From a checkpoint of a small mixture-of-experts model trained on Wikipedia: width 256.
Below are experts of layer 7 (counted from 0) of a mixture-of-experts language model. Rows are named router (the router's row for the expert), gate (a neuron's input weights, with its number), up (a neuron's input weights, with its number) and show model dimensions 0-255. Each number is 500 + 40 x the weight over its row's rms, rounded and kept within 0 to 999. Numbers have three digits each.
Before each expert's rows: a language model's description of what the expert responds to; "comes after" lists some tokens at least twice as common just before its tokens as in all text. This comes from a sample of Wikipedia text that the model never trained on. Tokens count by the router's weight.

# expert 9
What it handles: Pronoun subjects, table values. Sentence-opening it and there, month names, closing quotes, and numeric cells in election and sports tables, such as DF and vote counts.
comes after: " |", " on", "|", " On", " as", "On"
router:473418476529536520489496449427530446526496487513507527585494473491518561528531491517480513454498443491501530465572452505472468517424538514490585520552480488500431517546500371458531544468540569526582509479508470540466519462515499452442501457467503492478472505510482571518529496444531527499468471566552458484515523583493482441490559540517471436475470500539521458540506467490472461425471600497475564550502515548471526479518503479512548465533557478597490520497499493485515438501479469521440604445507487483426506510530611483555523483513512501458533438484523427486460477507519507456494495559446499452453505491474488468505532491549485463498498521480540377459489487480460547551537545541476594505564508490426551438513562514474507436549542434430498518516502497534452453500429500
gate6:488471495468513482487526559527527590416577520565510455480493455497515524548430525492441452489536464478472456491538526484486533505541537525518432471519532499551597513505530479509496522471556506470498482502495465447499501497566506501508564556458457553459448470506492535524542555491490538508538530532524497503556468557439394476495501489513601544522557508443473437511475510528598507515471539487545484506470452514521465532448510454527436478467557461602498436459519496489489439490433448471488472500511526557507458442541519456435561516523533496544505509513464457443516469455532542473458489500482535552501494604476483508437353512523502468478517407529532475465590484475496509536509490537566542421555515463514492475450520443519500511470450532483492479471587550452521479471586534
up6:516470557487507507456478509513491545534447475509463544497501488433463478561543519522469534485598516495520523540466510493455518490461501593464489515480488545476476507534510502553498464449491554456556550505527541447448559550447557473499443493512529508424532592475498484493464501567513540442549533514488483482489447468449535518455493556521528529431484479538495494503519490511477407527523523520510534481490401451454513514548479413515517480440464601586509456432600489522514495497529497460482502466478464514548504553452482439426468462496557520520488469477561515475513550508530504481540478463497555619437479571533482506494388489499489522487554492447551456486516479446405478490544512546519410478530507519516459478417473417568479489476483510438481488455465493456458488460417549
gate7:521522563501516486461504429484491483551531545424480589521447534459509458535516543496580486464579518549468514445539510486504586499470478446493489499466560569456519488527570523476471443504547486509489529544577526432508564437471517483450500550543475562514580525545517490469510534559503558547483481505505573475546500499531441438489510508521493497464533516473424479526521443500519492457485566524518508480470496389514505494511543566528441480458458491598479493473516525497501547541502546533491421476460600460476529513529431464485526516507531507530468559552485485585489454557479520552534524537494480568443507485465589482475440419452525535468526482525497508480491460440470524466503482466439515403471476483586510471442436482583454473458475540525471490507495493450434460471449481
up7:462507504581569551395428583484526457484508525452545512503520446470544419476555525435487511466536565506451493438523489449503509506485481480441520487453526489487499481580546493456431535453506497527435513520563612476520521485594501513511491533574521555525522541525440463508500552499528498513404525483545511514511418585481482487535437524517477477446593515487465450453588544566529523525429511526506477557508454424552467466500465519472486496513478574588490459429510444521528520539545497496498431498502481495525495550473451497467551495507481518495546508595461538531485485540535508449522562558468516518517520477497565482461483435506440524528461505513452556438488474504449505503551452482473452491494502519508612480516503484504530484499529522488412499568489455523488534509475505
gate8:495500528524518442567535468448462479536452440499491503480540506495488587492441566502570474492514503496505485473491509456539497505482555458530514439481542488491473479502474493501555471544489471465470505505401439466537600467531438504448460484473547523470457524521481570449574529482519521488554406497474413462434527491435442469520488546479566527539535575451502499568520473501532501583467528490523439485491425472472436535416467481476508455527475466528550480507440489506481460535491490563434497507430513523461527466461432551513533520525523519502489473488515532503450508548513506514505449555457523526460488468462457532414391542519590456484441519494534497552554582529507486543492495513499466583495516488552472466494559493576449420538460519630532490479518491498446467540483518
up8:511543485517486542495460501467502543520436482484500534472495558415519558499475498454498491484524506530481563459561561488521552455430576486570549443489512499444496491522484505447486472568584477476516504456476494472494505550589486484502475570573492521464506521515453534464497443454513535515541473471429487499502498540447437458565492586466447557476519555510541546487582448477504510507490422450488448439498514460501418498410497498515503484502437531520458498487515508559484460482476551508451471499484481512460496550494435544582546605480605545561504485488536537570477510551488492543475507524436457499459445441536443549538532516521392515530485470555503505499500506459524487483484506461519404466527547492508509484556464475512476518562442497492513553507506402435535565579479468
gate9:515564458503465504461523479455481491506543494438481526467559472481471492516561569512581512534435555566437483545521553498538491521518490430550462502458564514517517536537500496525456497519452422516455530482496485434467499476453507495503480533516507517565469463550421476486465469547524551469490560529479498514534508505503499550492506502463536467471527491476536553534529427556516483452456476550499537487455526452542423571494440530415514525530452458515489519448455540499553538505523521465446501482547535486488548492472445587531533486516550487482428583466548524498481496547461492537491523406483466554507480504496534519531468510551533467567513457415454553535508599493528408489535610488540570517492566414603566456438524533467544516494493506530470466553525538475484466459588510
up9:454536516521452487514441466512454526486478501522475503451531437515502546428482499521446478557448507496409467480493449479494514481493559597509485490486456460428524569520529500524442437486450497515480387535507528459392569508496498577471516528470553514481534516557557527525569508521452483521543436496496520479444485422495513515403503475568488473467458523499543485481454502477453508483419514463430531518508479447478477555473468484480563560465406496530514513552497564550536491461426469518507473441549525514580535521531467490453458460539531405487470520491533472447474554463540486456512438539455507500491541532502537502466457485446566503499439505501533525402484512497508448478508452562461514543526499516514603431555493514489514546443512502484416514604513499502504467472485494
gate10:508517397577492485549501463533523475485468538477421476501493557477450477530516517510495507531460497451475485441519507514522474481513472497459505477394502525466526511463493571491427494492518473483477511517515462471459457560447558539524506401444409525526495456565455425562465497511515575470468437590523526476515408426423521537528502502528430521504516526448489433474464471506470615518522548459430529502500495470485507488561455490485470523520512519504545583492508535561512531453424520514507444471510527412543510533515542520470467510461503546442482494531517549500493511546530449592493456536524459471527561478487503502434481515450504513540475545438483531452510588472524547510556472535512535502555485468506527524497510502578468422466496526493516507491423571449474430460594524
up10:495510507556547526531473419505478441490528549564393522468459636562502473518587499507491498500453541426395489481486509506513580460520526424432504490458550605504436482459477515535481501473466542502511495560556452486492515522477521521495518514520502495463500486544535535548448440489542481441505452522485500479499447427547466524496460575482493532492477533412599422476515473480527443462495513539434499498522462509483526514530542531423448543495516505550523578554521529565564500421527493510502505520554463437449512528498528526528531532440472466515507450533464545452483541527484511544526461493506509507475497427459428503452517491475501509530482545487470487481481504477474470508474472477511453465549474515529525473444515535506479465432486449427450549559451616505456464470420507
gate11:479497464514472509556535577523544558410455590452543518467481555451496520459504494481499535501506482482527453480396500467465494426492482460530446424515512581490507510478513450455519514560491425515541620459461494518508532493533479493509463534496561511489527487456577486551480474484509477508485475512527476498485479524547485429522408586494526470491492486492439532493569527479576455558499491486502459524471540571473419537539460497521485529464533514486519493491540504524447445530518513572451513588492471464452455514421527539530563522497450537555486472509423474502565517540463524565519500500577515511449564466474499543444470474519518506500465478534481497459480437490495457461564539489389492434520484483568467504496538429462562452529516438504506555530466596498474508461490414
up11:452552531488561459508555533557494477482431512477478456464483546506510556513495534499518517463516504504482483479442521469510434505530461443500476572509486472493518488467488523466482493619455485543510572502499452535506487526509514435546475485528493483555442477448513447556449541591536460503523430508520479464447443493512482531555497552539514559546546520524450574520459476502576468567561403581523505523434495489465440582520479492500511546527466499428508466481565516437518510450511523504477445575454497430500506524455537489557464509416543542496467483481507522470579532534495455587448497545541492486550508486449487538497514450511520452478426419570447571512462497484526497574530520453510490460479525463573554563525535525458554420517567474473459544462446489495509536462485443
gate12:506594528518476509562544509541525481438487471484523526448453483470519464504466418550496414529503520575494496487611576498424534567531514572482474477574444420592493473431478510468465453523441474508511492514484526496545422388477474523549473512503503482525570488525513433552389461509485461451506492572556522519502492474462536523601515474486527488498471488502554508541546444527507494538500478487477443490473519488518456578528444540524502529551472495489443451453499455533514506459453469566461523526498473491542471440521523450483523501500526522444552472457503514549498487467518498524488581415538559535516431491535442506468533531514569459558513460489448423567486430496478519456495556560475494444501452458480564479431510523502532496475483491485547466444525530504458480526486494
up12:485545510467493529484494427514507512460488442487482559493501458493464543475474502546514481431476448513501438508582528523513515496485479542538541433514500421533472554494478487524470503527485570516434568491466514496474463458486494476505444513580449556518572489548542459493490443546507498476493541530511501465515517578387491475523548546474488545430492487533478484550599424584432482432394465494491428484534561497408449461548387468479497489542399536424532439468564511462554504450471494511503485440476524510450452532517468485509547461503497529433527512522503463525500450536466509489601539527475523517517535522469463423514473468534510490464518472570503518484503452563464467505581509534425485453505547507505538525510515553509514496498536435494537475503510553545438422477493493
gate13:478477578501452505538487478476537458456547464493490494523513499484466466477470510529586480549520497547523535490524487472507523437514517486419491531494490539469521466490527512519571486446523461495513528506469531510420550515515530523476483565458518500505549525535530494487476528472429468466494500490416495483623513580507554523525516483417517510484477485514450449504575479479491515523547492518564427536486489515569532483503567504492469504486530472451473535457507465519459472578597495532524421470471478467560481490500478486570472622559533516479575447486444492481544473571487493504495527447582489479460543522437458440436475548478389496408556517427527471505538512495534505351517506522542571516476551517510484530465450504432444510494569568541519497541512492537489435472525487
up13:474474537505620461512572497441476515488477493486514525463533527517508576476510435469482596524428501561509464466473492529517478468562514496545563487466475534507588548510537513483521462464536544553518495504530449428494530532478532428512493460499469547502461470495467523526501385515533563465540488490587454521488440462439443521447485524505604466457444512482550456485470458518399479547542518543508539599472539509411426551464484463523498519568509473478543455532480509445530570532529522410528476513497483510441517491507543461438519472455452561595530560475475520488526555468491498514520458540492533495498469512513506472504554419515575508493520448478489437556481535572564542555450545505512461502494538518516500523461496541472446487487522453513531473504576486510452532524496460
gate14:534474529466544505519476504546542516501478546487570508507489526519512511479406477414533490526507480478529420506414509400464464472603525492501481447548504444554487558476539480478441517533529491528532470414508462520499519496536457541497529562473415471474482507551526474485435482514448495479471491541541565477540531549436449529497453448531504498513581531512471477502466508509541482492512562500569482451499456395510529518560492448535478537485489446537474504531520477489597583464516511534490445467425526526460523532525478447513510461500507462561489505432438499515466529431483480497446490565591531459485596543471554417542501488515536506570477461471478456490548571509484473481551488516533514529560498466497492440510478443541453453474472580530499548442447492486491551464522395
up14:501454481543505538466521560494490489516528489535493545511520574510452500452482577440483538486466518539506509484488455546499460510591520440512541537501520446471423502484500538501475495496536411441481448491397556551501491487438452474486550573446520485516479532547544466582459527495472578521522482523503450539448582502520548549506465424547458467561461499503492568466531529477449519484530499373474367525552508477538543502482561515463446562494461484425453463531435520558523506513470460493459492522454479459476510506546509576582518486498484514483441424420567495535468447459501452481578488473534498564508502463556510506525465540453541576484468430524487465545479527475488488558530547478467509488419470500490459473458540474522474508531441543534493497530469480526548526503467520
gate15:523555547547495497434503480476508441515563506605519478496536550463516494579521404466475489501574546552483466527481524457537419526521420472558470462556448499510553536518514540489480559512506455498511577485417455513532416554539416445474549488522542465486550512534540477528449577530470504464512487493523467540503486499573502445493408524454507452520514414496507472536511491559489509523559525412466441530544546502424492431456490557463453517551461559539556555518569499470513545506492576510501513496464511536513503456511512548435531440400506508493509530400548478514533529467478511475507464481554529504556513502460516457487567533496492520443503508503513520454473450484519492528518527575474527472500432511466527541484473536566450478459531561466464490523530494578500459492497433
up15:536448485514480467532525537527557497559431538468539467416541465430512509491486577420489427485490489473568478545536529532498450449518562462463539548516503488484517454439456470517456452600580524470463485490497519533496552429501506434551523469469479461486482565469543516532500508528486514543483508539528545489447531448454510568518582454537491500566461572482444470506460526458528502557532499530550534499528485501484502499468514485473588522503419450482525524440512504551456399405469466483563628501564452501569462499489471461509490461501427501520452501532474531437522512558556547497518526483453566470553468522506575473505483507491597512456486486487453513554480489456559408525473470460472527470551500498491534439522513550507484473484491443510529458483450483515555505512550506
gate16:503478568457492536501528466543455545556485466525471515521502562495489508514490527484495595512540534515574529493532531405540493484566428448520575526509530484531432535483475539466512498471552540505578456521486484544559510579454494542496500457495469481436493448431519439468505526455447417555418581513509534432521505449469558539513573509514483521423564490510533505493426504488496468553499527413505426490521506484490512502490490478535525440508576550554501514481469456457496479561448621466462480537555464526550519470496514483470453532533611525501488582396560521485494509493489441489463438508488525498504475595489525466472485539434595523491514523477484433512539537488495449515594432511519487515528536505513504489517523471495590507487488525514468463477501476541538526506526492
up16:484447524467545484463480513496527591492469475474562509493505483457530508512525477494448468520481470493453492593479509534502486591564529488510600477500442415525494482487475499505500462503591558441562503508500540430488487555503531507522509520545546515504500456439404501572475525565544501519553529478452504442521443550474487466446447521538563467526482530488486468473457488534539510506424539476514513478458526535541411477441543443537487495444455497624558517552514583399514567458450488506525426505492458499515495526502465538520456460477563431554523462538485460464468536527404544515475473437452478439487513529424483465534420467570452445545451505516511491539518486519514521497525514447557500518521499524535480547539489472519510466480449569525532478485541520562540461568473493
gate17:483484500492518438546505507570509500468434543540458494524559537476508499571489482531526488532494488542498452582431538498425424502511570462580504559524449541456521479460483586499496544463450516461505478495462512543509455489552479478539505536459582475506584462477492531547551538600491519479499475419479549524423515542492481499484480496504578505551484500426549552479474479540460469520515549451454490510493431458553447514456490457507467534479530576576492572508469469447471506494489539513475562517488406475529454485541558495446492508469412513454510516479563482492525541521468526514497489431523497518497480459498541522459444576440440452503550489523451521546492489416480477537494535601446484503494526510510482547499418516461496464518472533467453498420384424495462532531523484
up17:511522519483526478466471518498518554459544453447547541462481484510449444550459551484517495460567524497444515522536476462568549474496526546473520436507513491522474545530528449549473414583507448539497496512500477506497582488461492521499524521473408517461485521525485444494492497507461485530482465548522540479508446453517489473528562473534434534488498522500439485476458543573546519561519556571534500434499548509461551505515546478510477473490469470442522469537577540539543494523487558404515414585439607505507568555443445558518499452468494523537498500526422489464483558473541488559498495543458445519556495499515469459562545476586513487480470492473515519490501466523526498446457437433566439505497430508496505484379517435526534565460561518480548493442449528566560517501569523
gate18:479508527546548542393484499464528485534466469444526540515483504482532490576519549409520500532479520488463546501499501425445426557489503520464514513516504478592469461496492464554507535494465488519468558476544487441506539443526485446539575568477494455527477556539454466555530489570527518445504517514497582516492488432586511477400501477545493499524448481496517499570522489504481560476463606450453487573494483586415507461467505536456483453471519528502553524473510544527477519457508480476430520541542615568528543523470516466477522463404488505522508555439500491428513470482474491425572502513444503512532508554543453498577470472490491490523520522471524546460523491514472515562578483517490511546464481541510482498536489496508493561461502555461470516527508531428479580586572449
up18:485532445579422467427519490476581499496516478518505542486501549556537460552579495446529528541520529503513482476517467467489464481488623540546452517507524430546475494492545476480511460518481420531394471526412452533503531412512488535541482553498532481527477560507494467504538457483523477538507530550400541509538547428577490515479527494538565485501454509551498538494509522482615505489517515482517497480544473501438463410499516571514519495524443544471505541502459526481462567501532511530444479489473573533512577612471478496527504478483533473484519512461541526452505525447491494419543441495444444453513486522528426487497521569447530514603490535498462445494502537508520468479484547443478447538461492474588497481577456478471511550501456557554462519515525504524501485565498477
gate19:584509482510531514458609528499481531525507486511542477509521564548494478468536520485493523539552541559617527477525428516407486549470464522503478497506519522512517541490479567558466412490574541461479512525567472523490567507559513499497550490484455518482458521534465439471532468537486472507473504469505561498534492483510554512507482485493422513494461477477543481503466614432479586497510507517405488424533432550538550453538472511471501584465386544507502554465487515479526442573508509488516491455469538522548513418492486468542534522513496477484499518462489534598478477500505470446596461479472419469501567439513518445559543545544481543511480462563449557506400530549480501477540539457471469496505519509473512511514475421477449552451501517492510488563499505528529559534514455
up19:516561477515529518481612548533500511553504564534463526554459479512530501488528515517444506486529482497418462451564498517527492479449506514511532443524490479546534526515429527507509453605605485522521518515471510473511532513545466514476503551434498465523467515486514491511459467514544429504543504524547496537487482510509533516582535413531570478466495510512516504481523411569455507503508566459466566404467427529558540550510514464492542499556588480450524497528543600546409518489485508526495402495509455432561486511512512511447426517484493538574439507478514485570501492485514447541472494451477501475483525513553600520529557581478445543435453506525568538545526460483572471440469468543430525436526541428453492517523515524502484497527534524528456541511494500559480490457484489
gate20:493475461499466462502491512479528478580509526494511505548513481531533518469411530490538448506547557490539557570518486493553531418453580560424489453478497524478468526497566399550502453540522505530526512500494468517472465480462430509465523515473455544530437459471550577467554499546476609514486482465539566540562533510561439517515492473555456539490509481446513506558469465474573463492455536511513512516495527515479487497574498491488549496532499491441516471594500493528534526580548633496509454452485449455460507524537463492465536461561475522460448518523500509532387514458431512545504489488529504533546528432432558492523548534514501498488516513495514459528526514474505473545526444441481538531480602524529411485575550517553463497589506505559558499486453509450504446473531514
up20:485538527553470560492538552563491518557463533512453487484537444562444509505517437459492525478439534496494511458496527457451529538469551633443538452510405512501494465543508498493537600488472397552540522497497526489464476542535502492536532560541488564492483556508562488576470513455517487481550501524433512521459518534506565479498530548529569482508451555555473453496516480543447497469498508562498519423568440514496498459473577531472470536480554420455478536468498497461545478491429486532485525574496493502489508533469507533462451559504554467563554447581429545579515551517470487503526517524487524476538491519517515565478526529422483490482524543513499500467562501528501563469490507551454491456497467495564560554431417509442449496463484472442500521576450437534481557513457480
gate21:437397514429525467569447573626502496545408515514509468493491503557514534522450446487542473419574459543499504498486460538509545480501544459468497571443515431517522485515476515490512452519488492510515457486515518557519455530481544467421519466498492508505501464515597479499398536516511531459523469485460492475426471519418519516469413493430578495468512552491442579492473472509543482510448512430512595496513550513512489461525532437531525506446502486510469556548456441490532551568487523553491533481498517463501476471522512451504508551558545490400448488492514519516441523531522493566530522552477542552550475514530520449485470489539490466559467563523551451515453555439539534521499467548532553451455461490487542484509547459471506465482453469459498470473503478535590579487524523
up21:482542470474534491475569470518525486424567510473494482473540533462467460517524525442498519427465483435526515466458531530525506528508477449460517522538554476472505493455482497546527462480558483538496467492503467508461496525537455484542456504472545459509508512508500454360558536475480522619473512440484431474535509499501451506484566469511459593498523421460395480466506533519443397528518512580433519468540559482550470514477479556521466454540453459504472488449511501485455461533486477440472495474554487535481541458417546542564479517532489451550589530507486457533578472498530448482518479533442465454473478459540482532518543446469517530479475529510575493557489498470538550526544517532527463579458510494446468502457479468465580520568563423473590554539492453556509490534493552
gate22:500546529464496543511497477557546485522502496512510486406494489529484475540503435471471542486463495462559520537506448447474565499452490511475489495485462514536501461500512581562478450514459509471467514519514535550475581461618427548510444489547521506486493543500498487496527489457556475487510510434561528470421480459504608456501506424423570443486458485493428501498493503514511602516547471473426496472470427473458560547508517515460451454507526425548577489430484534516421436517474474505434527542547404507456491522505514531485468520428437555504427543511550509448579496464553555526508523419553519554520484497494527502498445540467509433502515461493498504492497466469482471511472508450456474486496540582538504501515523538454538581541538463497425506547530511483533595502553523
up22:492550460532459437532530495524489478503473491538493465556517491554499543563552513488499499463458501435535477506539535517479526492451470539512514532491596496491490421528537502498495594528491428535518466507520450517547562511520436604484568489479478508504516515464531417484476443519548535521495526543527510489540518478520524471499539512522518486496484467491460532521487412542507481522478519490418507526430475529442448501518469457489468515498539525640528558422431559493432501466518485472550514458507407528501516506517447465414513478506434542556495497421532479450490446507580569547482505414537581558440457512463506465491516465466491486500482448482480472411403505563432541566501437522497483490521518536616505562525506494525524439500493478509498556511566543459502501464505453
gate23:478476477516518555474502522545545538497499524546485444556523518603467505529599558466397452574474468425481495490449481519448476480467562522460598510476503535484469539588518485538538520495476549570530520448507434507477545528504526541487529553533551464509541476476477590466493478506571502477524457543496449472548532512448580498580470565496445509543494487479561534467535494481480482479514481422450506530606546548450474483463503475500484469461540494468511505542492523508470486490536460449532483508472437479430467522494464529582492595411505495501525517535526490467449578492424463435481547535453510440483467490511497477411474475502428478491483525460513505478496410521486507470437481483468493531479456536500520529526524518472471558554534502466548554532498552569475517560439430
up23:481470415464513520510561542613560569460564547487560471467549547561445491516492569483468521535516473434459492516507475529511510474470496517515560580430454531440500531580468503521512518525467528556494559458493521503525459564494481497478520508482514455535539477530481571482503508555564474472510463513527486488487536515460477458604487498474437528566529509441551591495448415542421447539568503490486491570585473550469467469514478487461482464534514463483483578471477541482440496491503510485432499493493469542512428487495489501562477548400484495549498508498538448426430513529485472529490509471478507485464432480495497446430460497494471441450468455483524536521458466531483439507463430450540492510441510554458582557509527528449477462518523588474528539461500553578497508521468498
gate24:469457453446482517408460501498432505501529559448493540533550503477508448560534535544451504518498447455501503478486514472515512424524485432492511499493445510420482560516515509546438536445480576487517518441513508471502555567488553499463500454504508428463485451464475476541544483485497521521436522531479478495459384462458528506419548574516424486480502557502540500497498470563443430536496474457410584549451450512522533454529522503470476475548547534492535549553483532531453493485477461528437484510447462542516538518465471545508503532482479560479554455529473443533478495477553525558512499402480512530533505443515434513449523546577454505466515476529493535441433521573449518477499454515513521591451439499543590475526505501484429472550472577464480559544489524554482532560469534
up24:462457473462432478470462501494525516489505521505549540552485534499475415616534528488508472457407481503500554562540477542518472544560516451505533451575484461531465505489481535465525478442458563487466604549474541498492448495429539434516514478560546555510495480584527497510588489480504442445499467481511458529537497486480572493484513488508530488478381377481487473466520569517480540484508502476502547548538510522526466446457499518528543475484517513470509572466472460474441555470533495512526508538491485543531428475524444468497500519502501466545498515479506412562513469450536520473496471530428467492500482535474534526592420447431446493479576470491504465490490486455563457484484493545506575500441541551426433474451497528477549534529465422425573500467505476521480487517434490
gate25:502510420473509502458513559555570532444506455547543433516549524507545585572507507589442516484494538522523535562571469543536538484467559446536483495551494525453531522456512521501520445451536512512490532413501511445483526521548527485477456467609511521486460459524536480462476451492496444524496474493470550551539564534573590512475539465466531427462537459501517530514479515578451549547459461470516525505475473504495569528578496512480521597613522484590517463527540463520520490514494448503511488511500435535565520481459505478465512551507523567480499590500543493446440412492556432482515550497515491480566496469520478466488546589481541492526438510428549509522507507565471518572542530524502506498500516533519458526543504551504423522442550539524483487515500521460495510500555443
up25:516541567497499530472537535514522482477475538479571502375519472451516533503512522450507544429507498497503532498534474451551511527500465473519581454530489572469507560503528509524507478471498514547513503556490490532438506532467504501452486557516484446471514569507430546566491513471501507506548577482534538465474502468472580469477507531548428472549508470487458534561557409516477459501576520547516449497496548500537523525522460567550471417475504414502502478454513521584510447513499516537492528486606515399524407467479531552576473478523465462533530557404560516553507507447531550446489480521515506436498458492468479469557529502463508479498544527465438559571485508455532434449502432508542465536490430481461572525524535485506442526494487544443528564479476520426457498500579481
gate26:462525477559527469488494547531536515516551441490516518472569501452512589538505452521472465542532536502556473466500502478474524543481482506499485488530452508476521528501531458454476527497542587533503539488538536464520554611466465541500520442425447509520519446446452460507529468485525539451427525534593409553525520461523522546456597503476529504544514528512546504517498503478440461446471545516440550533464496527482475463467603507545456522434509469574484513473468565530458492467488520580512558430495553573510520516575464488403495588524492509527457545524509465512443576512452541584504473491541455454564496502570463471517564562498492484454579522476508454529471578564470551467483514505489474470547493496516518438547451466554463488474530473501468559547474521490514506548559509
up26:520473468569559465510437504604475554475532537501545508512440412449448515521499431506494529585498556546495496546504488493497524494510586520552485517449482463604524518520500430481471469503511540473589525566455517530511573449552512529542479547484513558548497489507484487445501556491490475567395490503514573506560518435522469466560484480469486524591473420517528481468518505521475444531444510414437469588518527433488557496556494509534468484477517464521502464496516522518449511507556506507556558513489511447544467501506433442527403520489519582452502489519519476550477519514439513502519531456540476519486496516553521512513540558540513568477479531448519445476460558488504538507519466554568462500453518534538453478541486457535548466473550529547583512483529606518487448523473505
gate27:488538467500476450500554515529498483429541519558518525470471440445557457541550489497462471447502463523480521442519554484497508523509445500506488497434498517447499476470490484478551522473478483413438530496484451494523460499521458552541476452488455501461547470526520497485567503544508482413495535506507493495536423486548490563537508562505590518475428491534563534475515511526514557464499518440484610522417417446555453521492527559487536590518561518562518490408461440474517400536454486473496473496520482507502492603485539553450529452587542506538482569568485452458520487475528489546441526465487497568517492485570438495477439500450495507520494485501472557482513552476505473551468537393435581483554501515553471462461518483555492490545464469517426489526488474411502467466498519
up27:487479540478389481519516515451510382553531469522487462519462483511533520481460472510500426508449499410429431496524494568548506419483462495476403508459518511467499534467450509483466484456498542412559535447522517510538491511448466479477425447433453488523480460545472499496575544496527510555426534496463499481437496485484516561506484429454484564478480519450501549477486490518519494553507564483527535454470430423532531508527466546539516489520446517519485531466472495508472453481523530522524459521533402580532538479518565564519504476532460423437484552561519450485527531536489534540510477505529504531562450535480527449424481510444464540501530487532577565492540537475524424514511569441505556511536513481507437493542498506491425484545484571482474431488416480546525524462532555
gate28:458511480463591518519481471539559511462466575505499446483487442422493520478449553520534557552477524497563500482430494481437555481496472495486500463493543498415462518511532554502485460497498497528484439540516517485474525526557563475541489553467448524491470495471509530533526506510488464536460494479493490500502489482505534403415523508403583466439497461447439466523494457553461531504550460431497497535607481474478532476612524460487542507433487500454531457552515507554561485447539486499451495449424478518502511529421471532543447524465552501495518464505487459500602434535477562546445512513564556574521471478510549512492475558518494568512538539563493460491438538505542535508565464561473487492454369508528442521484521471473449520485535587440502538499502450516463482499507520
up28:484490438539452507439511558518499500465483427530508507550535582462443527529422574509444479511524466460550521509510518514486440513492460453559543537466540498460464508567426520481513506478487497479550479466581493480544439545472506411464490498494516517469483439501436473497474417419544486518484520513534532500441478479489516547419474532505508478500468505488528404497469603486462515558560475475545471558558497538534477483472573474523526508464513543525496484564554514490535533474544485509512590519507496640494528468545470429496572592511506537471507510499505446456514549524414504519479481419449547507509523567480538473441450549507502514544518506588496519502459469447516443498493542462547502496385478516523444461535498542493524512393507513529532495524573521478499505540490532
gate29:526521545501471473508446501529511490493614528528491542561494492534518534463483554494463514449537522536489510534509490520584482491410525486479532475532501497502544527448465467459464421537498593581527430493501506494567520488561461460454458441470529452513550496477485587522529532480531549536432529509509545473489547538450451558486535553535478527594505489459520482527508520551483575547500557436468509520532529444453499477443524515456485450516478470415524489529485449474455541539510557572431539495490433546514564554540380538451497500548465496465524374503473513472492477526547475525515471500470433500552527467536497519514572529529478517462431510539421496498527471512513534533552473508465413584481507417510500509585514490520515546499534475560450458518501483465474484474481548
up29:528454500475449457513528450566511556484495522442584473482429514435521504494520555466481454483517483527517542516468521518535423477474466500556526549542574495474455487451436484481523460506554569450542518541411518494496483491506461547476501477545595526582516532482526499494486507497468497518434481447537520529561508574437427549586499482521480477482535406431471501508511518572493450525434604501482503513469500502535551555561469454522427479527488461505506523487480476498434483496557570491500519487505501452559531452462510516518475537516476446497517533453514475490484485596554463454472459496534474542528468472518501512524524489495556515398477413517401479488515523516545487466628515546518531523511499565480567477505469498497450501506596449547490425526437523532544438485496525
gate30:454473491549459520485529448502332503527469520546471518495499530525436402534508493440451504549473490483452476503457445490481475467464376506522506460434454468536584451501492459579437480489560481517477508452499567531519519492543544480481537520510495519504494466456527534473485470516477451453565487506508613479469454551475447491491487454521480490493450506485506582510443525473595491506532516543521548538523565590470433508540540575512453420524479522471466493479564536462471494508512433494524583479497497532471484458479581471514470500511505486516510542473549457531491470427526459488406442447512521509511453518475554460480553547513496475561465477510441471439477395511523550473518509538473493548543445545465526485502552508472516536524465480458536511504452515502460484584472500
up30:586520467467579437486577479522542463477457475540512462491482495502600540525512521459473492514451520484474508494469463495532516473481556467436552551571528523509477556448474494497512515554518487507495469547497538530531517522503448556447489481444498458574488455522479465533520482491494517534575495531506506545457532502497461476460498464536491475462514500411563492572448506483500429494508579570489502437505464510530488549482485476517478457472411479513487476482400540499499493526431502503396446491555517540477494545556439546453476503509492447455510485510527423505461549549448564564521501545563445517471549623497483496482531517453523497456526443543484546473461491596573536529508476554530476523540481568533507445539522484518476475441462542563597493504487537489537488417526604
gate31:541566560481522485539538464441428518462488415510529556518616496516445481526481474489517484543550540569468548493526503430524435520504454534468500480460470512505514461491571534570560457489517502504470453483498461457494556486452450465450514509464520472568592474530484461536498558519512514464476509523434566409426481436520543485546511437547528445524529472516463552487454466490526476533463549491477487462401541532438505439462522541540562564529459455550458529570511549491521542521482503573485501470464494409478528464474569460537485475552591494540559496461495576532434489427485482499538505497530471516532538518428555579488542525490460506556483516504482541470500465519490551515531529492466498444473508477476493396524486463520465523440537506552476439530519447504520488453539478
up31:489437434489566460490443506454524567583530473483503491394456475492523515507564545453499529501489459487499549460502506560520510495568521476502496496573576460459505510473475360523417470521508527509511598514490520483498500431497537552540459539518498504454472532437433535527509463493478460528546428514497465491556518497491418514424499496507455546452503530538529431488465511505544443527533568510510497563551503500545551504511478498467492411438525557458522441446444456547508467469551516466491531458517526478507447516531505469531568539426443480488504442532513510482462454572456517470517492551458551465489482483589429509549481454567520517500497480502531482561511528514572469475392478445456508523470492517544464604475467502495524555446491509471497543466446566461504510535482491
gate32:424472539516496498590561463554466558526511552521539508513495470590500565485489513571463530493496507525481525571489447498461552483479499506488537516461432525502526472440565450509520507596552528490467515592504511520447546441505470521494487496539496493485514501516489510541535446615484503418445577431520483491496549496522562470461463507468561477486484536462548499515553514491496523472494465480437518437509471521506550476463422480385494544514550451489444470452497486474470539491457512512522448491546537533561479508435501459424567478545496529546491555418502459390482506474498511453575490506436522563476496436452550484505494502574481573545511414475560445515491532531470487539487473457537544512496523547502517547444423515483430506486540496517550427452494466521456547507500489
up32:423520575500507525537488457515462489498504497452566536488528488495486501538491453483474490502486506521425409560486519551567463447525484496497516533534449540466514441515535521479526581478534473546543521537382470525500566489497506506524541477552597489563536444550499499569556525523517564533490527509475582456539446516503517512549539494551387401461527515513486499502520498519528452502416502466505449532544533458518455433521512559461499549525494456457501542497464460496488558503511453520491512498438519405481529467513499475497466477487563502435530542539550493548477457531480484556441500511501489552496476511412494535479534461509483513491529483481427555522517529488547556522401512534466442519525450464563476449458489446510483584531529532539539537552467533569531425456554396